From a checkpoint of a small mixture-of-experts model trained on Wikipedia.
Size: 13 layers, width 256, vocabulary 16384.
Experts: 224 squared ReLU neurons an expert, 2 picks a token, a softmax router.
Training: a variant of Adam for the experts, 11590 steps.
Below are experts of layer 6 (counted from 0) of a mixture-of-experts language model. Rows are named router (the router's row for the expert), down (a neuron's output weights, with its number) and show model dimensions 0-127. Each number is 500 + 50 x the weight over its row's rms, rounded and kept within 0 to 999. Numbers have three digits each.
Before each expert's rows: "raises" lists some tokens whose logits its average output raises strongly, later layers aside. This comes from a sample of Wikipedia text that the model never trained on.

# expert 6
raises: "Species", "Scientific", "General", " Succeeded", "Personal", "ria"
router:500447556462472476563495586482458597459432423489475482498576434536433339467568584453544532455454489526496480498594513467463378567544493492474493437456452454550532527487473490561432456574547454501549443554548470476511521432480453604496521541442466474440485527512547554498529480410489461476464541456485583468490582453503507547583460535527559587536502534579543510404529453568416427490456
down0:560541535575421466458542464539528465425507576437577368517537522531552489538503482458483498474517633397523426534563555489557490445520510386482550517533512486504507478547491490486483554487479461581538447471546543385500603591543512448464508562586449483459447495366459412587512498482441446546501496502518450515455452614497425537452531602468443511572421630387475481492477491420511454421539
down1:471537515574521446485457500491420489478554488420535592608584513501504567516460493506457435467487501508462505390464582478529551545519486563521434490555513558352468461474548581464542500579564542478417564545491508503541510527443407633576518469533614527447512474556495477540514501577420455511556500483430487526524524573543548429479525513599492447549487478509528441480427526483477487416516
down2:521446634527547476523564488471530491422519440457468522580526528486573489494465483544607595494437476457483578529494497466493534508496441534527438535508470484455526498417589505516490495392505514572523423440563524511481536570518553446448448452471468554533504558559442543486518495447471401514448484506463541537454491576430488534544486534622422482469512407591455470499504424475503526451458
down3:531475456530478537539492475482459584447465513521558461544532502495531532515511456509389476529490564571419464468480421503576576563465512581524470452547522563466426460427581466508478544560524637517451498495386481546448494541474464490401500521443485512525521551477497508530507506430489492500405380518497461563520433467476479507490464454606546587501573459492523612423515528558545495482499
down4:479547454538500500530575547494408480473491517414526499478408502436507471536492508420485436524529470605486510455461459377465507444446503514548532508498594449500511465432443556700535485586484525519441489441447449487430459441441469529516524526562452527489470418585516441489559482501429535444492520445545527472470521534449473462530482512441464491460519550502514577491413600493527488601582
down5:442457403476486479456525546506520512506499471488563504517482481471569567481522503558435523475560459495509557507519496587431515467529499510513433441524453532495564433579485592472588544581406539504466507524461431622411622424494450428498491509514520496524498485498455441436479410469599500451465402473539467547575548515435575540541421467539393484489565469575521538474486492517394395595523
down6:543547462572422525445554511440422484464534388472572510498486472402447515469402470488484547464462430359496496441534505518478470501522500528517477472521555508483624550447537459432529463526561507528462491554448464548476441569440513503497525572459485501455468553496570513488427576442464552418557458603555517454513432468420505492577526461560454476497429527583454455414513442393533496472477
down7:397495481496415511615411459531390447488445497461474484402589624438481511481507508484514452518513380563437580470495579497513607443493607455564480535431565544562444510492470535488523485474527516553491505556514543577558478578578462432516587510486600555388574469594528431576616547524552505592462445403488492567493444592514476540536534532439479517537458560519482524438538482497520462453526
down8:535533519473562475434521558397458497495515391520507428526475432434531535577585508478442469522457499529448473504483590508479505535545484390552470521486474563446500556542483457464492513505453546561512549476484481475428500576485492431413507468445526499528476492421482488555490511492527549412477560491431494444503508448592491569555478443540466573523504531542579454615508532492515514582354

# expert 1
raises: "m", " and", "-", "f", "/", " or"
router:474531520523471544576442535400508557526481394504412469510652448562472517438493609459481482485483656503461620542534477547457514561460558516474513463518481471517545505491493549624458473451509467511526490628576468441587525492525492516516426481487450467450516505524521597456501533440514514485408490502398489494465534436549450490450429465489560559512492608577606434424554400537517450457473
down0:523467433570388510490496500452486468516468478561489462502457576541480437558518498460535473605555553500495473529503498518485512507554590492442474497487464447418451536545473466422547456534552491519563554556549433446438531417455533538472496440478486599484532460464432413518520468490598554557523578580526615405559471460503465499599550451422481557531440515450525486572446475457466406474470
down1:458537597486501530467604430468493525493451539560506544577569537554399468551531486524430474490500515515591471472513469498451475447476451550518538527545519540526536587504454565464549466524468490552388461532426495485489499423527542540556503569547535551439472482512654486452447478555467495528477491412496505516501411514520560455524576438436493471547537439492542599530448502411517405426510
down2:590554474496466394493553478539500532548437436536499532500529470438559427544468516501499536521570431533467469476498457549497526584555668507503511521493508431471442512548489549513479506543382502524623466501499559422424471555483503573410552436501525470431514527507533525601474522594420526494356449520509446544540523599548599482430461409447562365518485409494448411497503450477512491466525
down3:535476522558507549477456478489485490536555509418518498453478558551449529437539498565529473548616504468476544512453475474574494528441458474509504473489515442554501484489486438394397543533580441604457547537476482445528414511516376577517484517491534526481525593446503516578488553517510468469464480476508573515495442537533520542497624411593449494513452526426396493499573463534535472465481
down4:504597601464566479444540431534492475479576446573605461531562505468524500442464522511437605552481466520425502495564456585467510457534533506529499528472513569490563521498469525546482416559483482497446456523423597442532413471495577551434555443416530486553496489466474486484504473480537480519550459515499437438550524576618510490522446450514531470512464487552553560516448512583579424434410
down5:470493511586446519485482555470573496584493403556562479503519536528473450540503476477468536433414554466481540448404464472530559477476573499499553557517500625531499549488449514524478546556511511512541543456560573522612572399420544468446538404519487562542537580517477469454498449617414501427472581568466471533484490491517487483425524581538582412508532523432544465475480413526446475452473
down6:479514465496509466399481516524469472552445473534392485539440536497563566429479530595489449545535494589464477491456424499534388493475455452521529484465459483485526463438505460457554504539537591513496602496528507484410475534473517485467511530474512627564454455503564507483484445485479579511545395499464463553457534471560444510575610507602533517550498617457506506538518612510504553582517
down7:498446463488573510528468407466446524512590587504585441510501431396520458503485637430489487498489516405448434513479577539482429498521483581408508515501518522487456466504516495534594470453484500606521429461481504549613505526517539447541480496500564430491505455595476423425484496495448510486591424462544513436514393416410499484501474512493473425498589445580494504494487583514548625517510
down8:557460475628511517522489477568503490449512494459396499424552476461534559433492388615535513509461498491538453499501527519474538559494476495583499629508577610475517567538484541584604399549520491506608534498436476536501510464547564515546489435458480529430535581507472543477412487504551437425485539540487455424558477580467542455363438555499580488505547557458490497430515477585473461419475

# expert 2
raises: "General", " JPL", "ched", "ished", "Scientific", "eration"
router:470514524446481408488456578493462537533460461556454523478523471493510464427540591554455510457444547480533473495566497454462389516488561497466508543420500514561542500445526475570500417518538534418516508549589471428552558478591450585447449525573519542426462500513471557480494477381486589515401413407475487427494518442530516512424485555556511589530508585561529550464507453600472396446529
down0:528515523486506496531499532520491511525504472508500483526523517438470475510545548520478515469467436521523445474517495500468502495518497502511463527499501478520533485515491527515511472477510462520542487514462478492459515476489466522494527535533533507532482500499514526506495508485524529483486508482489489550510527446261506502478462497483547472493483476532520461467527509500514482475504
down1:538414494611416495469497430520483480490425509503522518462467546449455440501526538455510456493477418575542560431532510461520654560497518462525456500503503589466486454521501560485515465584584563650574449467477455434509490523460520552473489459494518526549513566427423495451536504528430477558549484536428479524428531493351501523540510548516531523554462528508565480495556516542482595426579
down2:558484450494531478431513435441547523533533540487537516513537440478497531488478537472492472575494431463583590489436467524520565448522473456515536514424486566477513446430550609425517518479602574439496559511550447458397504475465558457552490399454440571568470543443447501564417442477488587430507505521468497505485478572501535491526513596594581517503531356440508561460527450566428470392429
down3:471523524523418478504471559536546515513430589520545472496472508511539450556515456490426505534479540465496475536459484478458506487527493503534488516429504564525491521551563480595500528519572446492473553467431515422460521431456448576469595472458448511573483493401517505550515518486527518388596514501450557486466512591505508561602525495463509490535493601493519485642559549516613535383403
down4:495615531455614469526470551544476524359520512490518504441530540475515461458497417521458421580504500535407540442531450471444551458568501634474544519619443477487511426422509501445548625525506496569498548471514518493445432475471373523512435526520443521503517544474497461418449525549482509567555493499516525498534440506479526509640505547503420483593474572588402495539542483507493495468484
down5:468512540506551526467474410465544424563458569442507456509487482494556455511580424499503515471543384552488494578512504519463427468513426532518453438580590506428518511418431528522576497488378480486552586445452500518491448499449470511589420482448541526428566384542466443555530436590546439494406563495458440499521475460550525526512485498556519526465546502517494570531481603462440524509510
down6:557458517532544482534511540467477515484495562449451558529479554512643540498485489540422571477461404498504520553481468511403552517474459487554384479595440500507484469495498545501549527540496519540584464380509466558554542473528527492542460403558496499517557447558482473444542479579521481499422578470513467405467491448546505482419416501511572504422472566430440468419447476466483493530505
down7:555620497498509554537475511514450542472419551470506488547569557436556580434456603444413461429486489503411513496499507456522465616552559442582572548485518513582569500486503475421455479496518497487498524545478413540547477468461466449562520409519554471482429492543494446411542628476555532561494469613541570448499532515491507498532496519450430447443497485465469542537500521493550455489562
down8:500396428490503540449513486478400588528563450499524545469517543532458535557552454441441498533485482510495500477443418427611460459492518471492470444499479489473541408492464593539477515510499432486466549544551532466511470517427485452568478516514496582574555546536528572504401486449402459509619527597602501391483439555387505562510431446574511392492531467550504507496554423564458506484570

# expert 12
raises: " and", " in", " with", "-", "ab"
router:453517507444517482543457513458534522567439378415476538529546445532478440474456557510475495528507649605528586489529494530466464512527503485488553409485449601472634492492458487522455405467517441430546458540516446434560526522485517527499439454504481499447461551512591614421467475500431551503453455446481496395564545447534444477521473549529548582564521502483629474541520492484452448487482
down0:523484535446540495568521463488392521516501475492508481481558479549558476510501517493411420481425615508559494440438585497509434450541568390502448630451444516585439468409474555554563561427481573503516399485499548553601486582529490498490561511490524458497471495482535526460492565501494546447540517483498477408548476456385494449538420408472386546549537535486483465479440556510480520528491
down1:404499518526496512420481442448471542479337521442417513528403492542439509481537550469561497465475448595501362493536398479525523475503588472556462496523595488483458425553433566469561482448583527547570555507422437527544462552496576465531492490529442530421456499466567475440538480492535479590565439559524451490504455522469511576582542517542464426550503507559580535501543432533501563436490
down2:505522652567444518467518492514439457486466447485536521569563552438448468569497459474550526551510418516435519500509512499590433523440553450512542455488491504514451518522406439493504562586407479523455510502518534508478448535482452426519452406456485510541544525487471517449520461485437569533529448475491461445560521548404578569469504479506412473477439521501528482557452390561468496485565
down3:490508488535521508427485506430416478479542511503474598457533461477540413540494496495362483399485540552534583545590459466484471525476418484517474523460481612561497454541441522542525536556453412543437485549464535448538537473574456534459469548522558520509463454492477570586501559491567504550473485556553476538455511506460532564492458467427531457462416456431570430521564474570528490525444
down4:443449516519506577472550530441532517458528535506544469673502483576460545516518586482474443550476463566461529524569476516474446487499570551498415557500521445489572542548535524578457445443576520491531512505601556512503450467461462546386493520496395524498525499471542518524542497441561451567494576529456537513464472417487404457463567441428524536469501582442522544521457555457497470467513
down5:497539446408538570532511466502504474496474521425526451490489483547490461504510468473599565403447453579463364523449472591523471446436443569513483552454455505479507481426460524412490489452488482522446532436516499546500557533363560565510422529534518540513455506459468452528526478537459494460527511430401530542560498515553568393442504539538461614620500485482474464494574539494504494526397
down6:491466447518557464437491424471466525552529468406491467539499485444454554557614545437544444461480496491478494451457388564479514516458526353523462459442546610501545472485474536480540450555508654544464505507499470472414504543408500462500603435543492458539515532466430509531428508569488497473505538516453529494515526541532483553465565450545655516512558399532530426481468512532509479502504
down7:489513477457500418494364622603444416485533543514583583443512569447473521476384474550431479555503559485503537500469527506432506507451568473497496490538528527560455571539507478474514466496458562618547593528350575511487472439450497567464499575512517417524527475561556485445460519399518476551527601471516600437535493533459535523564542458472440455547566430544465519432592588480484492516435
down8:570518520650515457518451501502474598524481604539514483481515429531427422491440464525533447444541521520553484434499428508447534432466515461530513468514564465441502404484513592458491455496506574502502524517529537520393526591560513430589548558528522466552551533571374525498525497493477602511560523415542435522518506550496567541518444541487556430529476559426450566574417518490589469460480

# expert 4
raises: "en", "g", "u", "ie", "z", "c"
router:509482575533460409484509546551494507455435429505427530480525522583553485481499550483427508428506490491486516419543555454538489432591503528552529379477550538527541489613483408497387507556423506465595470512513494540557569448532423511461478452496469575513490537481488504424526523415498541467429439508516596458470511454592514527520550428520525520516614549519585491440517440480458422530514
down0:569513615449503524540511524493443579525516435447540516618530499533566528491502512411457535532555428441532495475509537543538503440538516442476408544547556478473510449457463535540502481448513515544541566510496550537545520472513469474437561492524549466541485412501534421494483502593517547592502486531410486558412530511538566472506480507413546525407390451412500505462489395586557491457519
down1:511491513455472524506500509564506414508547401383452486486501541472489565501451458504468448610527493463531515507503571506536498543438520492484541516417499539595510509484506474465385607477426493543496438540505465588534445593556551455552495504504478526546549470412463497533498584494546460476374482483592485597565500555426434575592466575549519507608507489438514493617492532536566487486539
down2:481537525478509459391482492439526515508497532453427445489487564437414524459507538501480423518505542571492487546482465471590516562495600468493447495499478519593531431467388640457457463500461523452467441485499524500410490534566501489487505512549504540508462529505555510435528525488545454455473519467475526487488526483436562467533454549490536535567566489602505417506496522480514570598496
down3:589511516521526442410520577462476548495467474395498563509456515548356533503542466501453543504507499524435433526425409469498493503546563493587533502563559459402487520592534502457553476435591501538392495578533428469435432557488539523524537469512454531434511589490498488485460443571386503493611526526430439513491524477443480447602470479504461449557503495474537476502578466463484594468530
down4:479475546566471637592537496368478454462625521434551575471418614468391404485445531564466484467445519507450530604494525453466424491445464483446510498596444537466411450411442552504522435504508482488521419512532544541446452479580446531563437447452476530569451457544509482565478430536506461487485479482470444487474449536462467477588506477445409463522482444532577497425512457465544548549544
down5:486518541497495542492473461453438496460634483467477536502550498443438476575492681509543504528572468436577511486473370474507436531513562501481583550459455514485610533468503546524571582409489482598591486568474593460538488461442489511544506495450492470497525492483513449501506569491509561440449531447528494448491548515507551504529359401462579493491487483493526467469548516536620454496492
down6:501491433504487580479494505528586522493479396454525531489483553468441512509454487498492583570540352581520520511554459529528439542517584504453522542548495456475540522478521474514531479514487467561426584501490610452435472435527459495521516510454580506490548544484533435549526525425520551454613553505549518574476510490496435423448494602540527452547501562354469515565530418457516464532472
down7:486520490557484585540500455545485431471453509596572487421515408468516546554573504464453473496532483426551562426519543480457431441530587411516509486585470513482413512452577446485584440469440372508451382429424562490534552401650509471492440477520446502516488454518423521410481488523545494539521478553567570501526478518426498547554457550601399530448532548488490614504405529502500489473603
down8:477500524470508457480467470481503459504460584559483468630457478390509491527535552504596549502565484390493413487433506488580418449514539601498534509567521435463443589526520585444541644482386458453505530453475553530551533564488514506475551481484522424521543439451461490628528611503573418550511539436484489462547482535462551512472437482521582507533488562463550480508548480526445383547503

# expert 9
raises: "i", "ov", "ag", "ing", "ed", "on"
router:408487598409543543506504526480576484579442437369484466528606449546466502514487495474502546540538611523458515405545559463511481490519427449478437384482488501468572577580437455438471484595486443554521490455443429488473460454564458564571445503487486489461469506552582605519472460425471530427564469508398501460455492486528577535512475505502575499543508543529544457473491541479446486437469
down0:562509459562545617425429560589449392586463561485389532531483490590546566502578541574490477575494475457366418472474617545553479538484502502559491414519433547408546438508532569530558498557589525432468517476518488529488535448576457528477506462478521468402519545449467475445472523513540539524509528497510470491511447377573485437481521531512435558399608497448507476523551509513437527512519
down1:574502512431460545500431531562499506481464521422497457489504469515559495515481546477526577538607478559520487530463443491515452601447537531551536521459442453509492410372523571562525608505583512494420463504420502537456532446450437424568475524580454477443445545631513481424494502547507504490428442514495523453517430437622459502455579505476484579517436485439567516485495462581617499507429
down2:477469480447590530430443506573445495502402475504486500493497489539461585495595497433571422468557537531497456471554558500469444400522532481458570463433514564576456512565451561527476481479517436469563430380563425477430467461506565430523539514512525494477513467590432543426496472542489614469552502561448521524390553444514553594559510517513525566597466342466436604472441497501507469457468
down3:497493479559578462505424547531492498589523362505452391495556463493427553521450414499467451485591552474413387455390473514571511472516453502540594409519486507528430492562532509483431461524533553577508464549474442573569513421496504553515405537529546545521642435552445523549577570519595562436494502454488426437448471552450453513562573468519442575496495485536517496555430474481499468520518
down4:534495448504485443517526453572574442426412412512506563489546478483451470451538531465461428542522563543530538497558491375509553447553542545462489539582470495557431507547451515459457452531511494501522475522407550496377456612504480364540500510486491538504520600526457439542583486440533520599581484508475528591476488486511518568555453458445522458524472471515483521457476571573540457534513
down5:550453511532521462459539447549458486489499450541552477454466420539476418452481594518429503544497409450529599560551515456437533465463472463496544474474479490574492481433561558509464563536466455437578428467418543515462424457563462545473558491497555465542545443443516385629479527507496509551558531506521422489498442467378472514474527451502410405470547492494507433457518482479492510549530
down6:445572487517544495412527521450539478466461553504490624529497511481458489483418495518469541475418440517514508542428548509465544477421536496548468448477511457491504516595610437532488460535589467518530492514471486513359501459493531509508399482432483472468519487470435452493508638530523490537544471374433503566554535445472560551556455546572412492476561504583504534481607504393528545495520
down7:403539436520452466473517554518596500526494536560409529465527473526513479532379509507492558460518557490499526436505469494548516610522516547439499479474552569382523481397542425462432549480505504441433391496509507479438494562502535521437529558539536473429518501477368545555527479564517395447544541506560536512444525532574409441525427594500430525500435490487462437446513397448449523529399
down8:516493502516432465482555482463497473518503480453494525500422498499495490506529508455552518547594539579493511531469489498609553465518533559507508494536450475457419482504508593538520475448486526488575528506542487489511511430486573426493470499516441473604466599504573549461451581507515551513567483446296517536564529451458475535489453475575607627460506546520453516451466431430520458494571

# expert 8
raises: " and", " in", " on"
router:501467512541458506515515533513506522446447423450515521505576498580418469484504545471501442483491590474411584454498594510503540565547534439557554447509493552507558513534571528502484440554487527494544488475537461402542481609485453500513372480406414497443525549462531550474561470436473520481425549494489557466538526440580452556454494555546577581550646559566561511503569522473448486411525
down0:552496437465542558464538483478546487508513496475591515457465512501509576410459495550498494521495461464529484463517592467452463488496505525525488459556520558497506524455478490447462576505469434516498529524471570519577506439529477533520520564481433454561472515536434500583399423565423467556494514597567512532595496516425471644509455609542535422415485483489495473570479579429528466406497
down1:479556584497451527456433495416438524448528470479466554451466510542409511574457351603495487489525478510526458469490531456624522569454428458535589590549483547454490506498425533482433528513437491586475507461450513534497499569498571466460510487459532494440418515448462485439569492571512543551536496552592511475524518489458605444464474470455401517519430417442501542602548512468571403392564
down2:539485545472426495427533484454523556510535495448569512533442440532473489460472462519584451431442509526464429494469504527534482566460548558709506490543562531651477437465579584545474512562568447601511573523599585568491414477516539516476540538515441451495517515458460555447461512552605531530517492445517477458477409460526594435457441560530456462502328491494546501525475574569449447551543
down3:503494464481454610434486517525495551528390508521550561481467451523478647529569550429472578461577433543469476556492581546350527430465448488485477470530474596456496438442531494473540502572420507465471492433407478552531484442585507543509525480433532554499462516516572424478449458472618569519518466422513475514566537457487523463635507519508444601537452506501501492602501537485378537522559
down4:492512514448575508505493432422467368502485377581536438471489511512549509504565485559482503405575432519492530556554504540517521425526469543520485450468563499460469557380532531550459492539450512475459565471502551490512502528477609519540486405527420551569544522571479570567432560562475526570519524536499461568458536497503410440477479427453603477449482535424486512573406472503487434616526
down5:564556476424543466504503413502511470550464548457513494505591533587490444539566483397562516468471586637562508518417444469514548437524460566537508471458520583454461481478550565571494485521429472526512586563452501427463489487566622389489471494492502532426441492505541520489475489495412504488418477490511379400462560542579428541499510429610540539540529530458511520519518581499512593492522
down6:463514476481418424489367455553416529535467421470550505449552487437529552426536571530488477561485616545405480494561439412549553512489555516501511501606533504550450508539496515511503479484475505498480451484410555514509469429434411569504418523525488538438562465538450565499533435548558403480553583439477581494559413473476472479458547485410586472484511510481492423523576524514487567555542
down7:478573553508522538490518472493393554378441500420589575480522529409576513525456418485434494510504484513525473549461551519568534502568492508534460469502569447458469435597408571550443556517546457596460505458554544515432524479487531357599516518398462492389486527453532546541463503630488487578425518432509526532426476465520435467506479582416499552463453634523467470487530419570491568522537
down8:504599508566442455497518533496473501485456501520482572394489440566529495545414543504508490449462452482626557505585555565586520586420439475466480525520487566558432529536551495563475483523495525473484485532494592512430539439499506529482445488515586510549459498396476511550563540442462443486485551448479522560554492479470478504487401394504525383464543397492485509589495429573572502536568

# expert 5
raises: "f", "v", "u", "us", "en", "w"
router:449536550464482535507512591435529496520513482462439475482519458591552475477526514517546507539501554517536584400607509489539468485501552525642476441462510594525590534507466489499422459511486448488526449528515437490475451457568388468538435455510501526357459519484542502496506427542523520389496464440475492418461501423468520594593487556510533643540496521526525525484549465550521484489545
down0:439466494495535539535555500478482465588492531406365485454554538598537600505442534545541499430515506573462518465420481530583417451468486490543419434469549473512565569479485471500527517521445535408484400427554496548522515409464542448462463529554484506480466580586529436461506535550502622504445469458445448578506578561543411522513622515516499451456508470448402526590466550452505504440466
down1:563434464541495479502463571451421511474609572509470559463470597473482444614473537577486544510471442552484440445497447468461510441443481607565574487438551471579506499457553447573481480482499459479532590515462480493450562600530470537512529582516487460530562541576493536384420501528489526519465515500509576434449512452530398562468523514518521477507570525390580483429572461379561506423511
down2:569501447514546473488438521498518481459523504445589549442539463493535498443544459503482591496483480533531428543515517572509542505513450420524597516438505527542504445603564485434427460484428562460508550451536558499375480514510612500468392434485506461456511523460563555521478510501419508489534471466412471535488386471395470471514528560512411453550634519507454482448504613538527499523516
down3:404437432515468502569602504512445492450486496472473427447530512503479498552468520451517500519521564516451593530437403551564383524457415533449518449483463455442472475563441631424583496522517511555499510533523525436459491517487515512536412492543461525561561491522540468420486460479572460518559499564424567423503500488389449461418562492438444595426488560567407539526430477568508534487457
down4:513574508455614605528511554412508521468470485430556541513415488540538533543525454483541557576495493455543441480574468432449481433540576521508390476537459507400501479478504513429497495554364517488435447451452477458561530476495467445567499468584541543558479381580494577468467520580570484414537413453513652518424490387445569461547497566557472592402481524456390453540417519545601607441545
down5:545478551465508476526352469590506521518443498498463510472491537520454594542568520472449598436420462521483399513426517471480571541549437448520478454526425547536549403598548529482534457493491486498535418452468480459559419522493482514533478451587521539548504566503437423511496491588472533547480480507515564488430480485440498536486527558609456437513475469481499446511453584526458582549490
down6:593482509487591477482478468466463504534455398537509524542490479484482597495527522450525484565525538411555530537534511542497421553486491378551526562456455544537537472537507455473472465539493496466423502492532455426597473483601513415483554458498545445525580496459457447500508514458561438563620483436521491490496544498430492524444408548419527471419494498454449491531512527480517556519422
down7:373510415535501435562466422541468471549525494531429476504475493466538408432575559473506508506416479493477548548479496574467508524542483533458506458551533484589441556464492597525464475587541511538544467596501516487512512470480438563485439469500479468524542563617607507577527444503462426458546562475581576599474486556476523465564536510475459515503512474473490410513441534512538477507543
down8:495479511456552431507521506550480497547582601547461522509467502507486446482543406537565585394463554536503492550437568535456463515489518489462501420558498369481527594453484514499538488397527546515482428521478455488532510468519486578506525537499479591556475481628536484507538512496417401485503498483489524496467452440447405466526577536509449541388563572382513467460433514479533535606619

# expert 10
raises: " in", " and", " on", "-"
router:529521559459452502585418549500462534473447462459409464575589475543416484477535528560506567490395666450531530441467532579431508500558461445497511418481527622571556532612517458575493396535456476494522500522570479441551476524513495522432378477457515472470491484478567544412426495468460577439468541506443520466487537505630409509559551514572536493533580464536583539517488464528445464455480
down0:530531567483466505471533471502464540493456515522530468498549480462585534550498452591534414539541495412524610532523478505433577528492412470428526462551524547527555560496455544539459512506503549445444598580415535523528485603468497537476474455652617559542484471473559519482505529404446453485478446498434513573497577569535539392550467497584449485477466545486479512531437518580499456507606
down1:462496541506513452573497491429487535553446606465522531430449504519517460466410556521590580510395525488556497362506581462461435481539461482417528444500433502540476477445525479477494479590559538484453490516478647484508511513465426529444564475429483566503434464470432461457559578547591560549522476463499446515532464497483423519493501501512495591474550519459482464468604430453539526423532
down2:409538578526560545509567517527450512425573503576479549405595508584446498451501478495452509437463516521540505483417468529397507493465412482493536435496572466546554557448530455399542455469470517587484495442493518470535482457464582536463492560518467527498491572495477541430437496506530477500462521488493509447529538533452499475443550514477545491502545458450492342511570479610458452525539
down3:446411577468591431489506461462534507526519453447504503503424464485497548524553445517527455500544503464449505533490557485586473512462460568505532470479540488513516566521496573453471489545566498606519533463374520524544492578386486472579439504526542456344504479574585536508511389453548403535520552483458405545506457443462596615463475527497454443472425549500537567585496478453527455423481
down4:476504471542568479428426546590509499439545434496511505484525438488479445458469598421576504529544489474506526573587547514423507474514535527539491577593409523497502501594535564442479489497399499482531496494521527462477511536448438522535488576504494463440484572490468484615482560393532553573503537452496539566564389487427424570632533466531380597464524559482370548507483542474520498469575
down5:519478469500519515529450589574537529487495363469449525507418484556444478610463501459413496515387608537527412491447483572485550536429425517423597498449527434517496546543505559508430568550525431542572532516460528483462511464413487486518455525514493562507450517494468636565454549521548510446550474462490459471521536551395554497521489366493471491553472556521383558514590444472426510504535
down6:479467494472519512426564443541518459498494499565460563530554602506536533430542476504465515461471531416521481441578514541485531422539498520522472473505536520506447497397597521478451530458538593402519447504452548471508418475487442596559391624438488453542543509508529455515561516457501466582441479434474485624523489508416592411461462594538537403555539393497496546437568484525403485483522
down7:499477511631510469478482521514533522444489439408525491495457500564491450517506479572459528504497486470601435543527476500588499587430475439520496515580478487530552481499576480516602469480443519522447476553479455492568454520441542478499511435502441474488566452443489478465496413522481509492459607593436569600487503487445446487546477515481596474514516483523524503557442528491512458584463
down8:515553540520534547479364499507551484518580413408405546526522451539503432506459494504510546427494534557511560536524524587511439486516504537457516415581517512599540521414453393485514415479479452449461541531490443606515466439464476466482480486500467527497445504596397579537528561433557459602516458436482521501495518487497557584449519497552480552498447558477487567463566500431464573573434

# expert 3
raises: " and", "-", " in", "f", "ing"
router:425493558582390538581479541490468536533481436483446421447523563569426459484493508534519513450441615414461498496495554402500523475540443469618410479446547541440565547515505445467426465483516534519489464496523467506501431484626389482478466578506517645484510494454509502482476497504495473393456519485388453476560460379595509476481389501411555562496545494482443482528606457536491509521528
down0:479462513525476472481470573435488508479516532490507502485449383536570466562567527511475488560503477524513399465504468550454461497530489560512393485568516522460535427429548507473559457528468584518442558499430473488469499524564438523514563430528531518497470488539554407532515482535458512560609414545482481467476525438539499488575472524465405543439417501447564472586470581413567480515512
down1:445463415541562409478531441471504503521457528526568562463554502577580480519507485508539564430452494514511532544464423433451603485576505513525507508507483544387427522429548504437472464515501536521451446471523502437401554440509415536430468469571560476487461518519558510422438513527442450549480461560455525489493533468414515486473533524575545484445463478436508541446468478469545480531452
down2:487501551507550467487499499506476471514442529525435462440492429471543453531580561529483581499495565496405497443517529505517492442463527447501549466513516606461558418414530356489483591551470510536580507429485456616470469600453514483518403524490463455532392491499471554516497533573510486492514432435531505425413586456508584511437608543477490471458513492449522565481568473438414525451521
down3:487412481435568512513496622454465500534478470543608556524449505523494505477437513533475494540451476440546506494523431510566513558559440469523537426516493465597491428550529529478422497406472496565526561571577495518469443489497451450504497465411440514524477492433477525518512572434522562583611508426502467467497572481444566489490524505364457542542498554582459503502462495449508490488518
down4:493616537450509530530508572585592459353519579556579426485458492406472564552453646487522442499520440471443566535554460477548487631469539518428534467474397605422526482484460472480475505557508486429532469465469508476546471429447461543476530444539567524511410514506466555538553496540495484514531469486513506446502601458430592467546481523449560528364444547453505408562520529404533480524498
down5:393540553566512554542520495511467508533576493531530491562394448558580501477583453566496433449575466465488476527490577508426490505478427547451448489447574527516488518525519529578458491422597484524445506504576560515450540552503455459540544538553551519436423480518502491460531515581506474449500467516404600511555481436542542426580547444452465481412521521413531518511536549492527509477479
down6:578523482380537430446437451529370490540419589560497520505595429584499556579517485446508582429482434480490463466496486452600538529456444421529486487498432445534497407542530612418503472496505557487532479466492565585511454511603607508555460455530498498471515536432502486535403397480502509456536522460541543474632501490404450546530552571529492640486474506449558499562457566466495478465509
down7:525548460423530513476495513537482490431418509472542448545561439463541548492513458461528463477531498448534545519563476495517360537423385556395481555536516508544452567449479575529459548456417538468556460467496511504583518574447577430489529493469453474473536436525532469473521476449546546455552511512536534511479544494434543485392473481496581440503491397438471526420574415460560478448480
down8:567570446548454570579439502443503467474480404504483605488564555520472466622510387492571388486475504458424521508501473523541498424529504520534502565492506553534435444537490493497581467518587439501472491514490521482545429598465566509508547558447541462442526522605488423499538454498465535451417624534522362486472424496396468495507584474559499516484514521559428539449515547526448444596506